config.yaml
num_hidden_layers: 12
hidden_size: 384
n_experts: 8
experts_per_token: 2
d_expert: 304
d_shared_expert: 640
hidden_act: "gelu"
moe_layers: [0, 1, 2, 3, 4, 5, 6, 7, 8, 9, 10, 11]
router_score: "softmax"
normalize_top_k: false
routed_scale: 2.0
balance_loss: 0.00435
balance_bias: false
router_logit_norm: 1.5
router_bias: true
init_std_router: 0.0114
lr_router: 0.000665
vocab_size: 8192
norm: "rmsnorm"
norm_eps: 1e-06
tie_word_embeddings: false
optimizer: "adam_variant"
learning_rate: 0.000577
beta1: 0.9
max_grad_norm: 0.5
batch_tokens: [32768, 65536, 131072]
max_seq_len: 1024
train_tokens: 292600000
max_steps: 4557
dataset: "wikipedia_en"
Below are experts of layer 4 (counted from 0) of a mixture-of-experts language model. Rows are named up (a neuron's input weights, with its number) and show model dimensions 96-191. Each number is 200 + 40 x the weight over its row's rms, rounded and kept within 0 to 999.
Before each expert's rows: "mostly gets" lists some tokens that are sent to it at least half of the time. This comes from a sample of Wikipedia text that the model never trained on.

# expert 0
mostly gets: " -", " N", " I", " A", "-", " –"
up0,241,135,251,158,203,233,273,205,169,207,203,111,114,215,204,185,189,258,190,175,249,229,224,156,184,227,200,175,213,150,255,162,174,225,209,184,160,169,195,141,198,208,159,166,176,183,168,278,167,203,260,166,185,222,218,215,209,288,182,211,192,210,185,221,248,183,177,176,261,127,247,186,224,164,208,205,186,148,253,207,190,184,247,221,221,195,262,135,281,219,257,233,189,194,230,261
up1,183,273,69,124,239,211,169,203,185,172,228,232,189,271,121,70,169,273,158,248,220,186,230,203,219,215,151,164,223,254,151,222,184,229,182,207,128,260,219,207,171,231,250,217,126,238,134,130,165,239,196,163,128,225,123,202,195,160,225,204,190,203,132,143,231,174,236,196,229,220,199,214,207,197,207,189,136,200,224,218,158,112,153,102,229,177,256,186,199,184,224,175,211,254,204,208
up2,195,205,188,235,240,217,188,166,190,169,197,231,140,273,159,231,241,166,201,210,209,260,204,150,156,225,259,208,181,241,166,205,176,162,167,168,134,231,188,173,182,192,224,242,149,258,204,167,242,215,175,263,144,172,168,228,194,278,158,123,195,206,209,164,192,108,169,247,185,207,143,245,188,238,269,198,201,259,245,234,195,197,188,188,241,285,144,242,181,195,219,200,213,235,212,233

# expert 6
mostly gets: "T", "N", "H", "F", "}", "R"
up0,272,186,173,152,207,213,213,168,240,209,133,274,236,200,160,175,118,252,220,187,161,144,252,228,247,212,178,135,130,238,172,226,214,285,207,202,206,210,196,169,155,184,213,270,231,167,169,269,177,291,205,215,152,189,185,189,207,207,171,190,158,164,155,189,126,261,214,202,177,218,239,177,215,158,206,214,166,203,121,237,160,214,131,139,170,229,199,199,178,220,216,151,178,236,220,189
up1,168,154,208,198,257,238,206,234,237,180,244,174,275,105,249,121,297,188,159,241,204,231,185,202,157,196,154,236,210,210,204,300,180,181,172,211,52,144,223,245,165,211,263,211,158,308,214,193,218,195,176,175,207,172,128,250,151,276,221,189,203,148,139,175,184,171,159,219,196,160,221,161,166,214,179,211,263,201,156,238,196,199,181,175,216,194,214,190,203,221,255,163,154,240,142,257
up2,122,189,154,224,181,196,198,265,194,176,158,182,208,185,156,166,197,166,147,201,198,265,273,178,185,261,213,216,235,247,242,158,170,209,279,153,182,247,209,66,215,201,166,183,264,248,170,175,169,237,171,237,212,210,210,170,149,185,187,218,167,164,228,149,256,199,246,213,203,213,202,213,203,199,211,237,144,214,206,259,192,194,204,178,224,131,201,187,168,158,274,161,184,263,267,236

# expert 2
mostly gets: " and", " the", "The", " The", " his", " their"
up0,196,205,135,189,211,226,177,301,268,300,202,162,223,165,223,212,252,139,148,213,284,255,224,242,120,206,248,200,179,182,217,190,186,197,181,184,182,172,209,248,203,244,199,179,159,228,264,245,213,197,214,217,207,224,270,123,224,192,160,169,155,193,174,133,230,230,166,185,236,190,152,182,167,148,217,188,209,202,226,225,273,196,155,192,250,243,235,197,221,166,181,212,170,155,174,239
up1,108,210,169,231,209,236,162,209,173,211,156,276,268,234,160,189,237,193,192,201,210,188,214,171,170,239,219,161,150,301,204,226,278,251,245,269,220,225,282,246,196,198,216,199,281,260,160,209,168,193,212,150,169,259,214,119,208,121,178,206,182,145,209,160,210,134,193,181,192,83,162,224,209,194,273,232,119,210,188,192,196,220,253,218,182,185,179,174,189,196,216,158,123,145,175,170
up2,165,167,270,165,233,208,200,232,236,97,129,226,201,206,228,173,190,194,229,166,219,213,168,163,240,186,80,111,185,211,251,192,206,120,155,206,212,168,273,221,261,204,153,201,197,252,223,203,180,105,245,159,201,167,188,210,171,232,258,159,175,197,227,207,219,277,185,203,255,227,278,225,168,190,210,187,144,193,223,213,211,231,211,200,150,204,195,195,242,167,186,199,220,229,228,214

# expert 7
mostly gets: "ho", " have", "ta", "hi", "po", "na"
up0,175,159,177,197,257,184,206,171,249,171,144,240,123,233,197,149,266,208,240,264,230,219,204,215,214,194,103,149,108,279,125,197,202,179,195,114,179,145,213,135,190,280,265,202,245,298,238,177,249,195,141,219,178,204,203,238,148,193,323,197,244,188,210,184,119,214,139,173,198,196,180,226,226,220,197,192,151,195,197,210,199,235,204,205,200,237,190,190,188,189,210,236,172,242,234,248
up1,164,166,199,231,267,201,156,235,199,143,236,224,233,268,177,225,192,235,215,255,195,233,214,206,150,193,282,225,205,258,243,191,202,152,244,134,195,159,190,247,169,179,195,163,208,136,265,211,215,201,192,261,124,119,172,286,184,213,158,178,213,244,216,242,197,160,159,205,217,184,143,168,192,221,206,223,280,218,244,251,178,235,186,200,165,143,190,214,168,172,191,114,153,153,220,262
up2,247,188,156,244,168,195,167,191,199,72,154,219,176,265,178,194,223,203,151,290,307,216,161,189,186,251,214,207,218,235,189,189,193,196,253,216,192,277,199,250,240,229,180,300,219,191,149,238,112,240,153,201,192,222,144,208,120,160,157,178,141,269,216,150,229,210,320,178,195,141,170,99,191,192,160,240,167,270,190,211,280,199,205,134,223,243,131,247,232,207,240,200,203,260,229,230

# expert 1
mostly gets: " years", " where", " 2017", " season", " States", " time"
up0,173,196,266,163,223,125,226,235,206,127,135,232,216,257,240,156,174,201,150,159,216,194,191,162,152,224,166,219,195,202,165,230,208,208,213,148,157,175,58,174,227,206,200,177,159,218,146,236,242,226,230,206,188,210,180,189,252,173,227,113,153,191,187,203,98,121,195,187,189,166,250,220,183,212,231,215,247,186,255,226,254,233,164,169,240,199,186,155,223,202,275,181,216,112,219,195
up1,184,124,160,180,226,194,173,204,151,229,137,229,200,220,190,156,232,228,166,198,175,193,202,182,238,217,206,176,184,148,176,189,236,164,180,178,249,244,145,207,225,169,148,207,250,226,137,273,142,192,255,240,220,279,201,243,171,212,217,183,108,142,257,290,212,161,226,172,200,123,172,234,184,192,202,146,135,140,279,233,165,250,197,142,260,225,206,216,263,174,210,224,202,226,268,215
up2,188,212,263,190,172,219,200,182,192,238,162,285,173,186,172,217,209,283,233,199,188,189,201,194,212,173,220,173,187,244,243,172,225,123,199,201,159,191,172,180,197,228,236,199,140,213,187,152,205,224,227,207,186,204,220,267,156,217,238,197,261,206,192,170,145,173,159,182,190,220,205,200,250,226,78,198,163,242,186,191,166,159,244,231,208,226,202,151,206,169,291,165,242,275,254,208

# expert 5
mostly gets: "et", "it", "ic", "ation", "ir", "id"
up0,151,169,283,198,168,248,150,158,221,160,182,223,212,232,147,243,117,213,224,128,172,228,194,190,279,188,220,221,216,234,174,231,293,198,270,225,239,243,176,177,201,245,185,192,234,244,168,184,140,225,260,100,173,164,210,186,199,128,230,160,245,173,200,157,127,168,214,211,213,143,200,217,204,119,184,184,244,194,188,249,93,190,202,132,220,179,137,222,183,121,159,217,167,152,262,231
up1,142,185,240,240,241,285,163,189,192,228,163,246,196,244,232,206,238,210,196,62,143,201,179,153,197,217,191,199,177,242,202,236,181,157,240,170,246,242,184,205,189,243,213,186,171,243,155,173,155,183,158,216,221,220,113,193,141,257,238,182,227,147,155,231,152,175,204,212,171,142,148,184,135,156,231,208,175,233,194,195,176,207,191,202,272,225,234,244,175,154,160,137,166,205,188,286
up2,120,236,127,125,236,173,195,199,167,196,246,169,254,206,188,217,112,220,137,165,149,171,243,242,211,211,243,243,196,206,172,220,216,227,111,247,242,153,217,194,188,137,256,211,180,179,150,213,161,219,205,247,107,155,191,218,160,178,157,199,207,188,255,219,169,186,184,165,135,241,236,316,210,204,241,245,130,256,196,200,148,241,214,198,199,205,230,185,223,126,191,198,161,183,177,263

# expert 3
mostly gets: " =", "/", " res", " St", " inter", " un"
up0,218,222,297,175,192,178,147,167,271,199,183,177,173,242,203,177,263,161,226,194,182,215,222,156,275,268,206,127,243,237,213,268,194,116,194,196,195,175,190,227,268,160,141,229,205,215,134,202,281,214,239,188,197,215,236,182,220,174,240,194,226,239,165,209,244,213,229,222,200,231,271,192,179,215,166,200,242,243,280,237,161,224,189,233,228,182,165,177,249,230,188,195,219,187,227,222
up1,205,135,143,241,242,219,176,274,179,140,210,153,280,215,147,199,140,212,244,241,259,290,197,157,185,209,194,211,234,267,239,181,205,198,186,195,203,225,188,166,200,237,220,241,224,264,247,162,189,192,216,228,204,133,162,210,238,204,181,153,224,190,200,221,195,101,182,211,240,210,175,268,148,185,246,275,195,196,223,269,147,190,145,155,163,189,205,213,189,131,201,250,115,202,222,252
up2,222,183,238,203,215,187,239,226,217,213,183,189,209,209,218,154,215,191,227,202,237,218,196,214,110,204,267,198,191,204,143,272,197,151,201,230,127,242,215,244,147,267,244,211,206,257,194,148,188,255,278,211,150,234,278,253,187,205,244,132,186,235,208,249,257,166,127,196,142,161,309,143,171,201,170,256,161,240,185,242,196,213,191,144,224,229,234,211,211,223,237,199,127,269,180,149

# expert 4
mostly gets: " also", " be", " been", "ated", "ted", " not"
up0,202,198,164,241,244,171,177,225,164,274,212,250,184,185,254,86,226,241,208,181,248,160,198,186,193,202,215,194,143,182,236,207,237,222,190,272,177,206,230,174,240,204,217,180,185,189,119,166,150,251,201,119,204,230,234,162,169,176,214,179,149,163,160,199,199,196,239,224,153,140,203,218,123,160,234,159,226,219,165,279,186,232,110,131,171,218,215,183,216,141,197,273,258,262,240,218
up1,247,203,201,182,217,201,145,258,196,197,165,253,220,217,217,211,259,210,238,193,168,269,245,172,168,239,180,134,239,218,167,168,179,191,140,149,142,204,228,260,157,260,227,210,183,186,138,197,216,203,219,263,187,215,247,198,222,233,263,220,242,252,279,244,242,241,135,153,143,182,213,175,219,168,189,170,183,230,158,170,127,143,156,218,194,251,275,169,175,245,186,167,144,224,193,279
up2,217,212,246,229,171,174,205,239,249,126,173,217,286,262,162,205,209,224,167,234,219,204,260,154,191,151,199,229,212,214,218,199,100,159,186,209,205,220,159,184,153,182,167,162,179,241,254,249,168,219,238,210,206,188,195,163,184,224,230,135,249,212,161,267,209,210,201,195,263,233,216,308,150,153,209,251,254,269,168,239,215,199,168,184,297,217,169,190,194,265,232,164,172,169,183,281